config.toml
d_model = 128
moe_layers = [1, 3, 5, 7, 9, 11, 13, 15]
router_score = "sigmoid"
normalize_top_k = true
routed_scale = 1.0
balance_loss = 0.00294
lr_router = 0.00198
norm = "layernorm"
norm_eps = 1e-06
tie_embeddings = "early"
beta2 = 0.99
batch_tokens = [65536, 131072, 262144]
train_tokens = 457500000
Below are experts of layer 9 (counted from 0) of a mixture-of-experts language model. Rows are named router (the router's row for the expert) and show model dimensions 0-127. Each number is 128 + 24 x the weight over its row's rms, rounded and kept within 0 to 255. Numbers have three digits each.
After each expert's rows: "comes before" lists some tokens at least twice as common just after its tokens as in all text. This comes from a sample of Wikipedia text that the model never trained on. Tokens count by the router's weight.

# expert 140
router:136170132128129106103107152083084125110144159127129091124150108144156120131112168165111128128154078116106151123117134130092141123133112134111156097120143129105146112122137105104130148114086140091194130168094100109106150065149137081137141128076163151111116089139193114121088138122152115140136112121119129107132132153124154168097110123164154132149146153148134102115131152148101153125151
comes before: " been", " s", " m", " of", " a", " d"

# expert 141
router:135159152146071112134124144147099180117150133134133135133136102132136135091085201122100152145140128134112105115114163144083141137120175131121163124109113126054126125110129148114141128129093169098191117145116095106099165106117139114135103127129191156096168101115142107147111115129108110134127132125110117133129156135139173144104122143166135113085156119138120110108123144089133141117138
comes before: " s", " f", " first", " m", " b", " c"

# expert 108
router:099161138149112105116112139121103190125141139140124097114153108134114149122161191145106136116120120145090106121112136138093143155110122139110159123139124111067138133119164155105151118133100163106175154155105125108128141082119136081125095103123184172112140136125143120138107129152112099109138119134107098109136126144131162178064126149164144115131128119104133136103108181092104158121139
comes before: "ly", " f", " s", " c", " m", " b"

# expert 118
router:148169148130092079107124127112122172096167129127113103133142158158129136109119119140121123096132133145124114133124123141142114119138139123134129120164150124102122101104158163114175180143098170139150134151134092113122133094124101061152102141104139174099106125091167125108142102118068081110173126119147110119103136131105141131085126169131116113127164145163099115110133160151110174106127
comes before: "20", "19", "1", "18", "3", "2"

# expert 114
router:153180126141120104125084128112113133069143141106151106190137119125132182144163127143122145123117092147119099114096151161095113120122129144125109125118118126060130125145119135116159137131119127110155106157153099118140161099139130108145106147154141164129139147105133144124090111120146132100148111133132109074118173128128161146058130104141166097133165135125119146070138119116118149094169
comes before: " ", ",", " |", "–", ")\n", ":"

# expert 126
router:138166131117118112127141165095131161129138123114079065119154103122147142126114124174100126134152144115114109108097141148112105145150125138100162088159125103143133093113101106084137148117101100137183126151120082088147136131132116138184107137127148178074168134131139129154112099124128152139102123106123109103103153134118150150087081119126138127129187151149111147116168136106134112101134
comes before: "ased", "ed", "ase", "ision", "ation", "l"

# expert 106
router:153170156140077109123113139122149143115148115109098139149126120123152136106109119138128139124116089117096111148091147130100109118156137122108133115127177115142143161071120135125117160128100154124155136144104066110147130085133139091160132158106145156126159141124146136136143120052090118151107131139135147065124123121129210127115118159149159108134113128142097103109130151123076120109146
comes before: "0", "5", "4", "3", "6", "7"

# expert 83
router:176154135150090104111126121121103143128149161134131114154137106152138134100143168139140137178116135155119093146102156113129133142148139155116136095114136116113146136153121158111169119137119130125162157114103103095133134084130147083134140138091149163110145100103154112158124081119131099138137131115119104117124191169101115134086117135143197064113116140102087090120165131108115159101130
comes before: ",", " (", "k", "a", "\n", "z"

# expert 191
router:127173143161118109130106139087147147130123160137131112154126083134148160132144162148116119130129107124087160111108137142129138131163098143121150142149106135129136090075113146059160172177119171129125157138126100148110151130179113106141150131104124120079145116111131097093129130107112145135120155166154115100113145129092133100086107096136157100124146096125120122094148101072124159104144
comes before: "-", "ation", "|", "r", ":", "um"

# expert 225
router:109190131153129131117116129121099137102145144114123121134161107157124147111118163159118127159153119123091116150071130122135123107153133128113116129159130111123138159142159133114171143165078162088134116148100122081131152100154122113156107084121147146070134077132141092130085096115133136109109143115121140111070141114123170138099136114140196087132148104169113133121145133124121136136162
comes before: " |", ":", ";", " |\n", " (", "'s"

# expert 75
router:160160126108094077123042114112139134140149152122116084135141106155095147124136148147115139135118123167122140163106157163113117127124145117093144108128118123097134129099142156080117143138127121078175147158108091137136176146114165130169146114128139175106126108104134112104139136092149115118163133109151117091119134092125195121099122137118173117084140115131142135111141128143119144111108
comes before: " the", "ed", " to", " that", " in", " by"

# expert 95
router:096144147093092129119099168090145150114152158137116090151145118119145214153120150156134124153169134129117139122089155152131134122157144106089132133099140126108142123122096121095109133122139133124173117151118087146142134103126154096138120085122145167128137108106154123150163139120111069109140123100156121083109130114129181124104077127164143087089167127128117136117156129113109146119120
comes before: "ed", "ing", "es", "e", "s", " the"

# expert 130
router:182147133153107118111119143123147153084151114126089077155128125126115126147122138165104093148151114138123114138126167143145130137139166132126116098149111121113141108120150182110160138177147122115138148149113121128111157081122163124190128122151142135096128082114165124137132075072106095147124093129112109107075141109117157114126116152144147083125109137133122132123152123108109176079099
comes before: "e", ",", "z", "er", " of", "es"

# expert 216
router:132179137094111108136086118104143136133140136120091094133145114112124158092113154171150101112101125101124117126105126113118140117134108162087192145123133098094118126128134123071146154112127152144165142176143113147164170139144157102123083120109155143077170090108131140146152130118110126147121135097160125079108143157104148164085094130155164120100164147124118128121115143115110143120117
comes before: "ing", "ed", "ish", "ished", " as", " States"

# expert 182
router:129188140142081081102128160103139140091146141113119089126124119139154129112118116152116121120139139128117107117103114124159123124134163130115120132131150140082120115101139184122160171148130166126130149146116100129095132107125110090162084155114169203129117144122178126093126090096088082107191112126131111099123143119091170127103108160119132119128151122122101127117117124139138153120139
comes before: "20", "19", "18", "1", "3", "10"

# expert 175
router:108160143155097115104094145103117126077158143129140089116163130150157143126132178156111139142124109114121135110126114140113131144114101097117196110107157105098160109150168150106127142149112108087143156148098130106132155096130142081146097119066182171094126107118151110097112113136129125117129107129146132120140126104092177135115118127176168123138131141135110124093118147140089164135147
comes before: " of", " m", " s", " p", " years", " d"

# expert 115
router:138151138137142107104081173090119149117141134117123125187179142112108171115109165156130072115147107131112093121112147143137103112133114142087127100112120102086134150133133120138154124130118113116195117125112088104148142129121164117143152142125131164061152128115164153113119086126136112129152118159119129084115167125097140145092111127148145107164142170118118112073111120129110156136131
comes before: ",", ".", ".\n\n", " and", " in", "–"

# expert 209
router:135169134132134124147091127120117145102137154124139099167146127137111145159139123147094119148107085128102105141081129155122083101123121128122115147118135099096118133140115153122174147178092132137144130172157111130146159081131135087140111136114135171111134148103141124121089121126122139102171135132108090081100149156116145149070123088165195094136168147125131125083105115121153143123151
comes before: " |", "–", ",", ")\n", "9", ")"